Weights of a small mixture-of-experts language model, trained from scratch on English Wikipedia: width 192.
Below are experts of layer 5 (counted from 0) of a mixture-of-experts language model. Rows are named router (the router's row for the expert), up (a neuron's input weights, with its number) and show model dimensions 0-191. Each number is 500 + 50 x the weight over its row's rms, rounded and kept within 0 to 999. Numbers have three digits each.
After each expert's rows: a language model's description of what the expert responds to. This comes from a sample of Wikipedia text that the model never trained on.

# expert 63
router:497561508493527477478529402480524554514531514494416456419537477382476500559535505563437457434546494601504471477551488473502480527495507561568532536408502467470504519458570568587427434491449573494484507548460490475455550470550564443514493560484470392541558597553538459394531399486441417586566588478481541477487534583366474467453551537502499460529521508492457521590492522464527484494428502522559496533545582525529463520486494480556464520519510352448466456448551456355483431504420478578494504467612534511497465534540421535460440588580495454541514468461472575459527535470450521506
up0:539442584503544446541425510480494512406515522474508503493473488549487464577450493446504509518492501482568481475516528425488502418450507564503630543463369488512526481542525503480474446439489504550510593415517486532511452518498468528581515552544443406439562513522591548406570528594534538542538511388448598540411444473520550569446554467521514542382438459392487462439473530481468478555585580524483492521543570590524409533418494464541508483440452517449508458546537530562430470505598520523412481476467520570467597521507427460454453548528500542567407505460521457508578549524507466434
What it handles: Name starts and pieces

# expert 47
router:473573560489556454525432466583501515478464515489513533536563491487573384513498464535498521399604566628559565429537452540505428479490543512425510525494464514462471507427515622553494531575436534524517577468567523456510457459443536518472546555511575499494600515578549475435514527487524521572518506554464544514494554513456413516441488521456438496495518497414436483482457469497438509534474540561466470494559506524546484599515404548559476452468458430501491475509463451472522494600563457539445439520564511568542480527500511398488435580522495531511347414456423610467512526414485381552
up0:468421530458578576570423441517515465494500599538508522470458555531472442495468534430595467457552491586508515544527483534512550485453486521377518452550450399430401493439557494544546531486494543515559522535529471517469462428554592496538639464476474435556585563503496518472379485469531416465476526466508554504514517426474524547455537485446499537512438490522451457488395500513501427500418492508463569506526523429481545515596522474564446506495522446509453573469551484535584517593516582601540514584591490594491436466446417453490544553445528516562466454467397537507552492582535433510
What it handles: Vowel pieces in names

# expert 52
router:596611541521447454518498505526495546529516511449556461540546539470590417526445442525506491506553532574516564425468469530498468481470523557551554492462515516438504459496532554500521448504396485534405587451478593476500556455463606527544560542524463559499605587533575401486591443460543449499520500449432521495449535525457493639423481539475510413473472489503411479480470524483385515560470618541505461429553505514507549556515461434544534445490488469495521521520611445512454498554454559527442456501520474535438536544515382496468512551488412481561537533468412490459596613450465524531
up0:590539544478442523515590453488610499530476480494505515507426532411495502559493457465524500484550465413484499394591453469476457415395542403576510572510559520544496413552475422464501533418508498532486460465485506469478576465527505617595502540523581495557465484540474517485525427470508409470455385501479542518413463519546484597394477550414520467470445444483549470547540585466382561629463556459487449525526488547538496536514461565480451443495568562508499499575586477479536477413465601526472530493473462555497539542440488457530589510556455532561543518495455506457512547551495483452
What it handles: Personal name fragments

# expert 16
router:557558534545478513505553512487563535433567481450395578540536515468504396586393431586550426503581515554551564479536453435499490433430476511507569529564366578489506490446579602594473542484487472452458533440512597490444450533439583506528570514602518527536525520523542427375579480527496491478598504501495520422428516555413467456474561531471460496436522522449479474505441475517498554522470504440484420564501484500527510554456457506555480524504464479460567443507603573488423497521476562520511461520582481516512515522600529468410506481580461598494503432505508505399518505516464520506
up1:465536521520479465509536440456452474496487439505412583478506547554576546457411478577522506443604487540545511428466450533515513418550572417431467600491536562455594564530475486459539435507484482509558507481499530519548542498533580514466494474599548447451516476575499427440543477543525425471459404475509562567509489580466595479434432534495488502513495444526515420565535487538443508512383445433542485495520551488439527559456500498383489392522553510499421519500571537602507456559549464447484460520458518529453516465507492531436479426518482615601475469484577519522554450506420539350
What it handles: Place and institution names

# expert 11
router:539537548461466502548437465485459538405515506428498470562505465517532394541498501468529468457574512578536568480522510526480490463512470499541567562449462503450496442439563572573451542540392481472494582529497503426465541493526548486542500568479521486466590559496559394510474524467503477455467461498542491440386458557537429509490483504422472532511592515487477470519370498437426519599425549535479498434636587554495451623450448560462497481464441478470539459453460481481495419574505481511469399516545502563545472560509510433460362516481503452583422450508498510523649485414494505484
up1:576491558551520559529492433544475644381634504522534481501538463492584482509572488394462485460505562439504549499521560540493402536425548584511542505521464528516497531443496478549520530453541560490423540514533417491503446511407529534619520485470583368471482449512577473418518413473551477429515460429433408505496460618441412544468530528492466523435462505492436483589435527459494484501498516465418387505545539494471457501486543510546445513542537426475530450438517515554503452496500476444478480420501580498490520494500484488474558549460494494574481435486609553504536496461500418402
What it handles: Consonant-cluster word starts

# expert 13
router:515481588556494539492533578511513538470518535488513506534538418463572474546443454476547458518561446567532568488513417432586490507497551539620501555483491564422521508440532534516483401429468517460374529536455508473487473466452591478487477595551521500465475578504507434488503498482457436471516502445426492401488554599454463548513524583508438433431570502469427514508395398505467527554469521470530431496533609472631542577524481471517569464515453456420557452434475499538495465520500460497531481482597471582482469481520435548433516583437460586599482558417461504469548507436427435513
up0:458416575492555503618498468498532520527489458587483446518503466466496414573475561491544553556477516455557551531502478352458484447506506531451530486474461501600524404560469557528473533533555481519539551508509471561510519482598480434417473590491437466534541587541584398459479478414508321514528477457496490444538478505465451519504526477521514515523418499485478552542496391435501563457494512539478512462552538451582491434620578508519427511527504452452567528493570476459542475511389537460598563482513553542442462512424499505452486548550490592516505440440466500428532538524557489609
What it handles: Table and list scaffolding

# expert 38
router:539555533525513473536501505502514515439525491503496486488563441489490442547527460519469456449603519518512556468481494492530534481451574532481527586527493526426560430453539568522465527485451540579452607515477522480509455533489546452518604505548484459499502529507512478367459500477513440535531514437407580480479470488413452478415584582410433478487559506437431522548430534469508597633494634505498480471602568512620519527454468511534540517498440442426457504505518575470494492583496455483480495443556482567546549516475464474428492576506484440659439424443465577429554532442387507524
up1:534491537468497400606482386571479505461480582429471462420436481560535452583492502431472515506528498543495521515508488532583479441487638507521578517582431528563524443431516507466513445510511394573480532423416498422460444539514546420545570495472509467515532537464506543509503431546513436543506538475541561446487461454446465518420558459464502415510473521465509481510457492541512427525489417583548495488480518499447519563437491466553507485547528525401463460539492543482492555563446580614489414458545481555556502475412398455565412571551421497578488603382476515511572534530465495526
What it handles: Punctuation and clause boundaries

# expert 28
router:562442515567517485511418469560416566420613495496511530506559373486462482533564511586500410440501518478521531478484422503466481509467468597578520532424496522489484440475481477507497518437458503564495615473461505489533469476410477472540507508553495510545549582476530445418533426452446519468534607402518523492431499539422376521431525514466509518519587579429444530555423500495480507558459594485498486466526511593543573515429444601485594461506457496416565442485503597482516467513430491454402480472504558467496547513473435544485507511498437498498499464436377522469569561484459570571
up0:460512426599484595518576443459421521504488498518475544486549506565433492502512485485503457412536454528456550418511496511451550505494457497555490491532492482416569486499532460520557423614506543559485558562439486432484515451425493544467508498477502498620589587418615554556449479422444515457483601527509482551435456472491456395413504576437525503518503609501460506510487572467499545509455497521547482504632452512467539409535441528485471455529481437423453497512504602494545521578399474504400432543568476483509521475489548535451537479486569431499465372537404520439496515509464558553
What it handles: Spaces and p/f fragments

# expert 49
router:600528535479503483536495440531537549519568564488546530486554482568504421516529464551513473449551498530530545506506566522544444485433574513511528546567472518480482408486558601576519494510476479563469570507458527475502499499488615500495525547581543482480532589532540504388511493509491442544552491461387498465408392608433432458452545511407416465435483567408412592536458540492426537524484588537539480504563574533478485503505424530579485447576445451422454492559493500496428483600462498555475505446546431580552507517509416432547524557508427500632508472491438576483556547474475469493
up1:565479522494503493475557476509471619482522514538480398474494486535420511526455471501546451524476514531478520593550605563369459424438547522502456511535480538438414412572422590584396488461533512578495533506495532493605445603463534530501504419524601423559540551502572506538524455476446537513528492416497422597483521584550412442492479486484419445461530427507377484448434570527539427505486399522493438497518574506465479558494476577480497539566498462461468445548495507447437427530529481492504506544453541526528579487461591528547463579483495555488523459468483530514472426515436570515
What it handles: Clause-linking words

# expert 34
router:632595569505465413469458457440488520496555565421482513507626515481489462614528349513482495485564499563543614435512522528533441492438582528625511519485493510479564512509477501468570458477460470506423493517484527427441558475431504558560580500446480435495560566549518468469518538537517456503460425477480565516420453518466510554471510523441438447505510456537425500591498510526515548561509532514543419465485544523498501516460442516510514443509358517469532504516574513460474561550423485524527510445493539498489481500475434436373558519502432466509508476447454488459629608493384535467
up0:529523553544493530483458506495471543390474481464465566430428452500429519582455417512488583544448482460500478554548554479472489501546468585530508523424401547494492579549523539552513551588520506600443405415377578508444591498467519520483411417466473520575479574558599471436475518583503508524514456425512518502459574505542443589497481471424510504576548477445446499526436511522507517482521540561551381449563530476471481450545485483457510420565359480511439578480471489480427527545422481471543428496581527435544568503441508498459525515448423495559592462478525492463546465550460510470
What it handles: Inner name fragments, prepositions

# expert 45
router:555568566479508475492451513456539473428539574504440497459534370508494399566524414533487431458524492559554564428474513517582428468412539536492616531546440524439509453412561505513547545509417540518452562440514488462502515488446585419528523545553473445476516531525508495396496465484501495519487495460483535460439474537414449512399636545454481401438511554480469528529388522500524564533449614521541474481561542492540495543492446559546523433561407471433486506526470506417494456560451501553461475485474466543523587489508461512406472576498498491595464429440401580496537537455433473492
up0:483539439533573546492425509505587571453474520516496502546513468543429492565478511562495473440546536483460590440580596508495466487487518559471509545526429445506529500467594519503441516463469485475457541484563504493514525590454490407602464516522556494482531450533541448453407466573480520496479543546513552458498492397456463539564524502457351418474468506548452482494473518441567509543508555482529409496522559541542471617408544582532498449487397447433518441581451407569447400495439520503582359514478435527512537515582428486431556514530516505573525500525464504507610432521585479477
What it handles: Year digits, word continuations

# expert 4
router:612570643487546575513418509564566541437510459433468513517498461492446492563512494544535515475560564504518610427542533540417469481505529503484543530454434571464505464457523531575407437553515393557480497448492484457437498567408510527484557471463497516439579523464464492452461499476505513524502507544531560488426548598441433502464502538462489492438658513473466501476432520542504506567518519466483519437614491508507493516513437459466580445525503480481477434482437423439521472522429456455517458485501561511508547473577469449509431520445486603585490417422593544534600570398448458436
up0:511489529507533567568487452512483462591561466494440503545452469518494493601453476502541603447456415538507539443423563508551476571545625536422612492502430531503461471514578449621485518505524410525498484440550544401515532514403583553472403481538607526575520584480443498412444445448488449442516542479523481455548429518541558485464415517567516457459600504423463519505504553561489601493492437574573512563492521520476524512511463449500572484489487530407439502518469475476514506464533439466461408533547596500541472462507537508468467448438530496572446483395494500544455487463494492391
What it handles: Mid-word scientific fragments

# expert 19
router:515531540549557484578466464497492616420502556472458501457525426470497466584507415555470482434522497533520522459513493470539440426399549593571535527584477522439564487421578514492448506514448526520418607454465497465517512471511594441548581481515433513506584543558604475467458467531487527514517525514468541443392450519421441471403513552447439392430581511393482526566414493446451557527480518529466496502542562490580491549494418547499528468561433398412528455464484487494488446524484499553450442497556448506530530541463390460499438509508486481534435520515465516413551545451399535549
up0:442499563559570503521495515540510550420440596450487468523561434492508562578494569415471501531519492573501486492554520519483401476539521483457526471478458480517485581385496537531533581502510535495523471510500530556637457452420492429512475513513496537533481625541496529482419531499434538470514472454414521521503607503477513567421500493469542486516504482471427494457534572436509530504540557477458478589506547493477453450457635563422489507498574445389374581491619477439335525465498494545496465453441454527486552471527515439574437522514526522584504489450540378460444488514511450508
What it handles: Spaces before numbers

# expert 26
router:550552592509566489446404445492596507509558536412458367542615515494471487566567518553479501452529451532531568471458488550452403421469563554587547568433385549428475492471494491577468484427494457465465494521434560406480520504439498450464542492479510441461518537493573502471485500487559536484545499512506582541474491571386449486483547547493545428401560510435563465514419560435524528521509580459491475409496482485577517494514505489581615429582459481490550477527562528427466532494487480521479493507458431492439528549532502479528477564434506539595493526460508550552552530441358492514
up0:534445434505577518524451536530558463508444529466531472462483452428563472563451499505522535389474516422467580550568482579510433481542624528517493404482444477435575482425528474488503528441426540477522514563461478487571458460410511486467641544507507508483555508526578515502499506504569513528494417487489481494514486446393570414528474541489507395443478471514599555583355544532428506504474474565496512549366496440472448521580408555568583489538490456515547473571487451473488508525455493522460482537564526546402428526518482448556578506488429507540529550459452537555478575529428467552
What it handles: Inner word syllables

# expert 7
router:514589571510469541530514436530603485460476499459554498513530507497527438602525456534449463544585504613456456506603512500486472408434542613461489537469490525452498427440442605621425416486540505503476557436532518465450555512537569520553506503519467487462562521578484443478461433550483495581530510532482561478473471642476428531477494539444507480458507468440446444502431557534545497539528567435454408438550516496523511575432487500511507473465424516516519497490549545467549422514408481496528369492492529586462440536433511388472469564483495450542433373423515546490513592506481508493
up1:520472543507399430449488528564518505459484484539458540512543492578605407503493496498496613491532483556445516512490452482515485499405412530522447522524425477467482480468459454558505502470463439554507530520502531504430482544532542575510515462584496583471506571545573475504425495532438558449446520570514542569535442541478517475602524539409407496376537553481428464440473559527540538455482570467506428545572508508438517548410483388476469494390547468560539445450489560456514408601509504472487460519492535517558438543524499397543459424530585469594477517422565552442503638560501518537
What it handles: Name-ending vowel pieces

# expert 54
router:533549565534508459475471498498585486488586535436477462462492435451499490560546474570462442462552588603526509436489504472472491504451600567605602457471424565390556498485511500544475478421447508553513603467582454464531471496469530434516530511566550402455458609549523469463460541492454444535519478500420556414391448536456453579507546569414504408441522466446488484516476440438434496539447517465452496485537604537516468566511490502498506458507486450523418465487478480400567477621509542505565468467508433541520491494500490434478538519565548509603458513459452550395507526407450519545
up0:599585472448444574490424502520498457487531514442474482487586513405561493562564495518534481470462440512546486586595508494501476532486575485519522538476515458412442568533496548441470476445470503532557512482462461444454437558492454444459512450538537406565494573511683501522511488501468477466525444414473489467549369530497484452592415513457462523515360504513464519563494499541483499498467528458444582499520521543500573510556485455478550430564511402469439515547438482518526451557519514429559517516568440461481502498437569429597596545481449524533445486503543511409528487410610563575
What it handles: Clause openers, table rows

# expert 10
router:529525520541545552573459504553471483484495478487525523468565474459493485611478445479416510474503571621494545414442530507516463482479523551579618543468441558442591511481598576615529489556460447492530563524521470506516440477402602410448488490513489492460556508555490540456464523475454520420522520510522490478479523499474432510455519518474472537493523506500473560589529526475448504545516566442540499390528504492495503561540449566598515455493524428417457459456499514359454453557502524467451503479612568622520494575516393487421414549531418561578403508434442548440517540470462460511
up0:503487531550497527470472531514455445538522459542610548442547531470477499550540538473444441547504544630491458368446455505489511468523538547552552509447378557541602466516560571627482504478404481527491480590522502540420471475460552495431456454510494575387515478460543585488475514453508500405517437474579531460542435526490423456372511613532528462500510480472499542530538500462529497524595513476537557450480463572457529533484486500542351486528481476403430544483399522490479478527515512611530442518500592554471531616529446473462437550480493540557488574474491429485493490526514505507
What it handles: Word-initial capital fragments

# expert 17
router:498541513562486429554539480520471509450570566525537463444526419503487520575486453482482521412508591558506494438501544330529471520476593554572521554508477585500498429430482565501504581458447429560490588364482510432468446582514555450518536476549545419417562543545531518427561423528493512434515563478424525471485514531499486494408569563457505475458469518388507513599471470445460557569484540513417524559519546413486509526460473540543481477555507479440515419468476529459437445515526551548546428470589482548535524551502493481438452566573481472640402487493503555486483542525488515488
up0:452478484547486539549508488447448477516500587598470440549421455519480546544389539447542521506477544611466528380551540462549493585446526531531493551511439559496492549459500541525479532486511432523597510479470488488480420492494580509468490509437587462452505611565470495488459444488422439402493560439420537510498547471511564565478391480440566396452453533455505499555513476422477477477521552536460492625501540513451541474529516518490492445510484584481525429522610563581469439508431511556614507514580459498480528554514585449398519525531498520643532484489513438555423505483416490499
What it handles: Roles, verbs, numbers

# expert 57
router:533562585500498471532502471468457509455600523426440487476579419559478449596515503540509477448516477553556602488525466513530491468494561612598585557507463514471552460391539478530486522458410506519526552400460529439467436528480554479502547541502496440437614551533547449457476515438474492530523500402416519471402415565475471529420513553411439446405585608419411530500478522509441580519458595482520501492507504449483555530469470521482432487507508427457508494463441509551420436561485461473450414463470538562514560508552443424447527529493459481512492450464441515466498615505437512553
up0:482468560490513549499525475463384471489527478437501503500479419573577472455501416542605546556490534582468504480535430529577550468537555485517546524523530542492565450410484466517463433421414493536455530531519522431591506442451572531473483438543542508458522443478491405534572479403482477451523486515439561458433466622503450504590489498438488548486476559560465549494533478437510557450475561398481483435598517507457591527554473494414482518608458588564482535565532462534597364478487358524433448449580500466548568492516504514483470563519490507489501502430447534483491519547567482556
What it handles: Mixed function words

# expert 39
router:593524621602480471563483538570546561436516575474535519490489474573480481622427478579536436479473556525574510451573553470526465485447566521450568567483386481452529456478548541492514505525477410473360557451475546400455532493488508526516559504551519404429531555570567524449489488435467503481489500507440575453420491611459486477455545529469439436537497517464416494483462541460532477560493609502516477533498601504482448528480497516513592442487526474461442492476437540426476433494500463500528414464486476559424460541521430543504442565486452495542414425412462550457524541484390509492
up0:502504536428523474503579492554545457423530563403447481485517551567442473560499471448547469533392530489572591511407517486502464502548473529548470513565439477498486493671548486522538425501515468478534516443521537434464510500482526519499532472556560519499479520452525522420540512427448448518520479479479492524424561523543438506549563531460476456525532455487531523573423371615560432411452503464517552451469560505559515533468516414459589418470567507542535526488367548442530379496519448429412415455531530544488540476480475508530445573544582487558553447472502429487575556528438525599
What it handles: Prepositions and conjunctions

# expert 14
router:537518490506522503567502496514568529502545555499489534530530440554506486592542519558533473486541640618517550432536418536484509464488564505553577481454550507403516498519566571498507420463415504507417555485497521399478405514537568472461523583596496412485469520505534520404487485535516430523518516464425541416503400537452486516470562473409423487536555602454491497520468535457511528562501607565522545545502544490518491507436443589512532451495465450437442472509485532409523412570533526462517487403527427551481496628601535447525420561522454584512479527448495555465517529412460536541
up0:570545462594606533555627454560469399533541511509495458582428551502480485495508442480476506454603543452499585491522488541494504483432547523421430467447512559432528538593519493369487361524490388454486458524471548512528515537488537473364529519394503496443478485514495500437519492479505491473463519491535579491516486566435501520521546488425518509571462434465504496453589514514517551528520623493466529449562494430530482497450491427528460466560433446475474584489541544547541415553578518487458465399479492460448465477550629399559556536455505522424552476517493532509509491543442525445
What it handles: Function words, relative openers

# expert 21
router:490527531540604469553537471539497586448462531488393475483577497610588494576498468489453490509601565593533604465505529402505500413472501602455544508475447499458547536516547520572530422504399491488519539481491488432511451511512503464522478465592478460492497530595494508416495492505479431440492504520407509414501504457398487610421588519404418396444535474415406530558386507488417536575507569429483463497548536459609558513551448536520554454597442448520533488469466513511529495564515525459457494544528489523524505498487470490514495550513484493499475503475448609468484538487429526562
up1:403601523462534580499468523488472495536514491426370434462473503531484545557569503430455510460457504533517420483593543487471503469474507593596562550453545501532601542466511521484484498458461602509486501539481527521401503488461513470605550449528435566436528567540423480541538531516418464368490544553413460393549504505432485586454485492467461476425525524410413541524490476460445502547538544421523542483563583432570508491482494477518479518542415575452527487449462592563479524548524510531432438587413460406519505525414458470484468469456505482481533590468498566472514472575434502483
What it handles: Line and section breaks

# expert 59
router:554571493537469487477519493564533518480548523512513508568533528418432510512563506534547467476632514530521620496407491533536392484401540574564493522574450563429549465467469501520427533477496536499507565549499577493425492463358613517435502485507493505522499533451554469427417494488543456440554494579443496468520495524406460484447479565438437445490522523482474519587446449518498621526464520514492417516521578419530476537463391474508491533520413467449429506500510543425488501545479478534506408539574394483389468476535405520416515545534436458552466426446526552472529556456481486561
up0:514486484653536502509485548607467448484493450481515630464509524461506452480520524448469496466551506451528489444396531558501548470449518552517506522419467539511558593551559488465520445478548445478506548569458586533387450452457622489436532532492429578463531485503545551517456426491483515495564493523489553472534443496421525533450546558528480524472539508540473531352516443543498535507424551478579584493483424452495536558531522529529469461544539535319523456551489581551406440457554399505516464545493483388342464511506544486496486484471476558515472560477481531523511481527493563476
What it handles: Second syllable after St

# expert 33
router:548537605559569437579486521513469571507474461441512419507542462560529477515497479563455449431520576519564523467495375522466463368434521547540585587467478530437485487501588450550433547484512452537475495511490500467515461564498562511509540486507522437441460531545525486363471503500502527471574463523486536488467618493446448612406474572426518502543475510509397485465456582421497632566460533492421514483518502437515446497515501553567499394584433399520493542509479489446520430568489541518436514439572370531532482481496499460487510539456540468548500451484552507436569529448528467447
up0:504509483468504457564518529525454592556508424564478511519511469427476524433464427521492516475501522475511575512441457450433573411564494516468621504479485502396429497505576519470550517473409555515559606474517348484556456534548586556556561535498493535504519470462485516403475460517502497533501457521492455486499640423453478496379443507483509562516528516534445468415545519555469647559492467481445447559536433447516472517573455546441400400543477568384440489542447431457502581528513503445503562573584544511460509488488550503510558475471449498531458548458437461500500497434541459528
What it handles: Word stems before suffixes

# expert 50
router:488541489515495542575499437485538479486536530440467475470511387512533431564437455495468467467555575565562586503527438500534452498451510507605544496487503474506459436503554550560406435554487562448455607524535495421456536492446607389548482591613514510521515563495590423366522508543487424482508477525456555435472530535437404601462506596388532507485502479466471426545420492510484582531443523571469425453499562486498478552445464454547569514490474395499444444472591483478445481496502525555495524532583480563459479490470503481532469492559543472496484422446521492428552483442429528572
up1:518570430554494506581419464468515449502441433457471504503481459474448567515539483489565495440491554609523506541605536526408465471613553610629489512458440481490544475526470478533469429553556527501545560541519448474538581473417632522489490526565512498550537505527564456484460534470473422523528490502498461432481508545463488583499468551530453505446440447513570471555526513480517541516438531551512439586524527579468444518465475471481384512469539528472412465536470470494500569535487458567596441457540613484510533481398519553558496419521475576553500413456398431393506507398454457487
What it handles: Personal and institution names

# expert 1
router:616529553560551513548475560479528514529547556452426444421533460540534436549462426549457419461590509519521573440478547559389484484469518589491636527539501493487528421482538484512522571407438547472514529438516542468468491465516544424532509546535533461439502525518506527396522462510440564550527578480414503417421564576444488553460591539422427495446496527454504459499412582503472524550414547507521475480505562443500414503538487541542496520563450475428491444455456482437495543539550528595452484460563391504506559516493449449492530546502486506606387428446470567527524522495457423506
up0:492502509449511518557510467526462493504482446494502481440612575522495480541501411470517406447438476613507467515468500585478499570500387503528494622509497548489438510519471472468502473457451456437517534451509507465537483476497465501495490472421465419521441492400571503533435478557503512550443560450479477622517470559470415516447446505470509554474537507540447546582452578467471546572513492535453464417495440479453450576553531514530544453510458535380469527503527499499504569516505663532506381527480509480466571430583494626537575533451456633504537472386469487528484502577580499586
What it handles: Sentence-opening prepositions

# expert 3
router:559503561499542491546469558522515535437487524433480503530471534515508506511504388487521494450523494519635526506519397534507486501477499475527607521470539497427477447447547512507501512516501516557461516513524544457457438465514519461477513600502548524454554529508511486467447505512423483468522428520437465447425452529452492500478557581481401478399594555469433489577369546414489565539512540504479438436501598506616511542517447514609468466498367409522547516469590524527471481572598537559384434423466411469464478560530449518498517534593384524519450445452544488488561571430429492477
up1:582499498437442510554506458512560528431460503456463450502544593507619595472505401587582512437578480558480577558484522574444497517476497515547519563583571438443499513531472461465434506499525439490537439427488470456472483433520478421461478592525538464499516478469492458454495594495444470570586515525431483503547506440478460461571492515513444466431440539436420440504469565437485534574507603476474527446612537500553506536584604523511407471509452366513507472438554440508530430481567474497503511418478528511470406529535467623502461538526484561543529521556503455426473565546423502466
What it handles: Table and list separators

# expert 46
router:597569516621518477565518506545524535473524527410486584532496515442494509536508463451479465430604540550591544455481496534546441529521498526568550515518511487496497470445564576508531516533492479570413535490499533421454533486478567517494585541531534536472538545502563523374464448476411489448504541436441613419477513496439445441392569622446430436481477457445405467570439541479440498502500544478502466524549530546547405562450500514496578460477473403504499476490494559427480477535606447492379430487554479552449475539513508487458598488546466467511397468503516539479608519479462557544
up1:513436540506477607562454458504471520566499501426405541498427440510474565541528539438448535573485512497543519416554547530579502465522559515490512441511388526500419498555481475513454504519496435561511365513454453496461459500547613528481521500505460562491487520490522408393493425568526476505476526504516533446546519563435586593430472498377402536556402467462615521594497530439472509425536510483498597563472543465558526484474452548496526542461429516475599522541537505375467515499464465542512441449644484532468477474493493495449518446583489476458485456442560509546488463564433549502
What it handles: Locative prepositions and separators

# expert 53
router:508528495589522549460488468537478533506523574491515541408473447477590511543495471430479484492546534511512500448496497480529438461444574544553495540530542523476564509501524561524501450461435526571476566428536483401454506483500544407536559488653468426468458524545491528512533403459544469457528482437506500470460402498494408405392555581476449461476490529469393481493448474547492508623463539465456558478514471579547524633403457453507521421504520450482454506567515513493517455491529466523479428531518422507497575472507485518496466609649394513474395545469405530453591522488462436539
up1:490558491560468561536449475533449570532530513568601645439545586475554513494476502523515446518602509524531460503423461416530476504419500446540411525474483522495516461423499535553563555542461539473462572476535466471490537372510381470498485519526460489490527505476466605507432528499537403460589357569462509510514438480440542497496564543476496447445423514479450467604490366585497548495452515525523524490515465513464516542463428582519484477430490491537537579446515498543544535592479502516556472599457584440503566522506476545570480514617495497513406437421486495473527537459459532451
What it handles: Asian and Middle Eastern names

# expert 43
router:625530592492512489534452495506475536410495531512460456417563502546560417513547472513529415504519511541538604478491514523536486501454533589577527588529447541379513473463511575517513541533448509506371581500528475438474513509484520442497499516477537502476534546564605454402514489556460451528525490523417571398445440536461406523459617547401473472457556557418404523585402525426517526566467545501476494496575526433502442588449448504558489452571470463450547444506460521500518484527540503485479502422491465576565537523492482490559521511441442498609464485414457612508492530507483529529
up0:496431600430539457388487487455515524446471545505559448397551446578506523593445480612528511492493501584563516550549491479439550528530513540536536486508398486419532499541499612427483498460534540490496523499433451632472392555437511468549456496540496490459468505462458441487452605580459495535353488575421530541458528586386379539482535470511519515523555527457503474514472553389493482455483435479492487495527539499505525481474512536479517546561467559455534454468584520543527514513459627474522562464584499569570470523496420543470528463502453516520511489484434492420459404518554466530
What it handles: Sentence and row ends

# expert 24
router:500562484523553460533411397479542491424519513486534482500585519530430491513474514475556492441567566571552562536531531528557407489391504588432549505533452569431526437440510527539452485501500537556520561536512484454518565525399501401503573575527484467420550512522526540446454478570583425434455496422463450498528494524393406491519562496408499470504477513485489446559443532481557546556476583485490482479496550457495549559435509615466560538473468507467487466520601485553393503499475453532470436521520414529494525492507404570460535475423512480530402464468509469522538671453431428523
up2:506498508507532445531459406455496518388455531537496514561477468540498548536484595430518471504550537516459497501503541562505449537472455531432574439544489550533513540447475528574491446478397561550532674559569471457440613559498492482440475488497539414510541503518434593509450524559543414374545525473438410490517510503416479464546555483466471468418419525483454383502424469538604558462507529458451436540477490522440504508436458573503496532433473512465560496482554474613479473504488414519445525528472574594496491505460446546492487476489518513654468437535499493459464530512544393521
What it handles: Name middles, past participles

# expert 42
router:524545466513504495583546476505423601416503547494516494427541463482532399578510522528558452483513527540505566455566454473470435442461535528478628582534475546488486444474536507562539549532476492528498563502481501518458458480452589455488466559490531494441533586574532454417548503504437421490546504445446584460429443530466454507407529522384419425444510560478462506495427504464438515550464480514520457589575587509535446544527413615526494544458501460463433493521441468536461482626489487508497452518559525535540555501522445501443380568543482493563381472420446552456518524440399428495
up1:509526468584455514520576426522508546454476415489540607500538452486512493465491515531495435512573455472416511499533519510455447538557379642529487595450446584459568527422464495525475511539490550525431534498524536608471494497469470404497520572454422436474592540487526413553467495600471470386449504527526482519522517470552399485429502510389373562455470553567519487492530548592497491485461449552523535475547605477473447480468465530489449537480491468526470522461518502493485511592471429551545449522499340550547426438506471515457519557466571462506484420440509547516506533569475435522
What it handles: Commas, digits, colons

# expert 12
router:578553522551517580621528532496563559463508558472490459575563468523536432518581514463479486465558488571614580433491463457512443455439534543482538546493484492485551447470492608563503445434461491536461555458509463435414460476461517508477486523595565446463507509537564516476526447496449456509601532387426502434399486548505495565426532518503482404518571542471415488518474512462463581549488507590442532501560528574511540502515467506590503430504502452494467442510454469489492450533402475598454473410576528579526446549455529421466566525438503482553390500434457563453575533558463432531
up0:477449422545433495458524536477443505518492593447510513490514579537507527495528525487500488562530453456528520554519558371412545439521475568497461519464519490433538530408508588482521526436498390601424505456537456486527550538402454531520616450438381483568549483478500548491501389528512429481512506466521559512451504511597505500439530466434455515498410609473601496450502551507531477481501550497428534505486400511509473515524496530497472473516449461494481538530501559477547487513492422582409446531563497456601547489437582407477434472471395590461555549465432520432608546580535523552
What it handles: Prepositions after nouns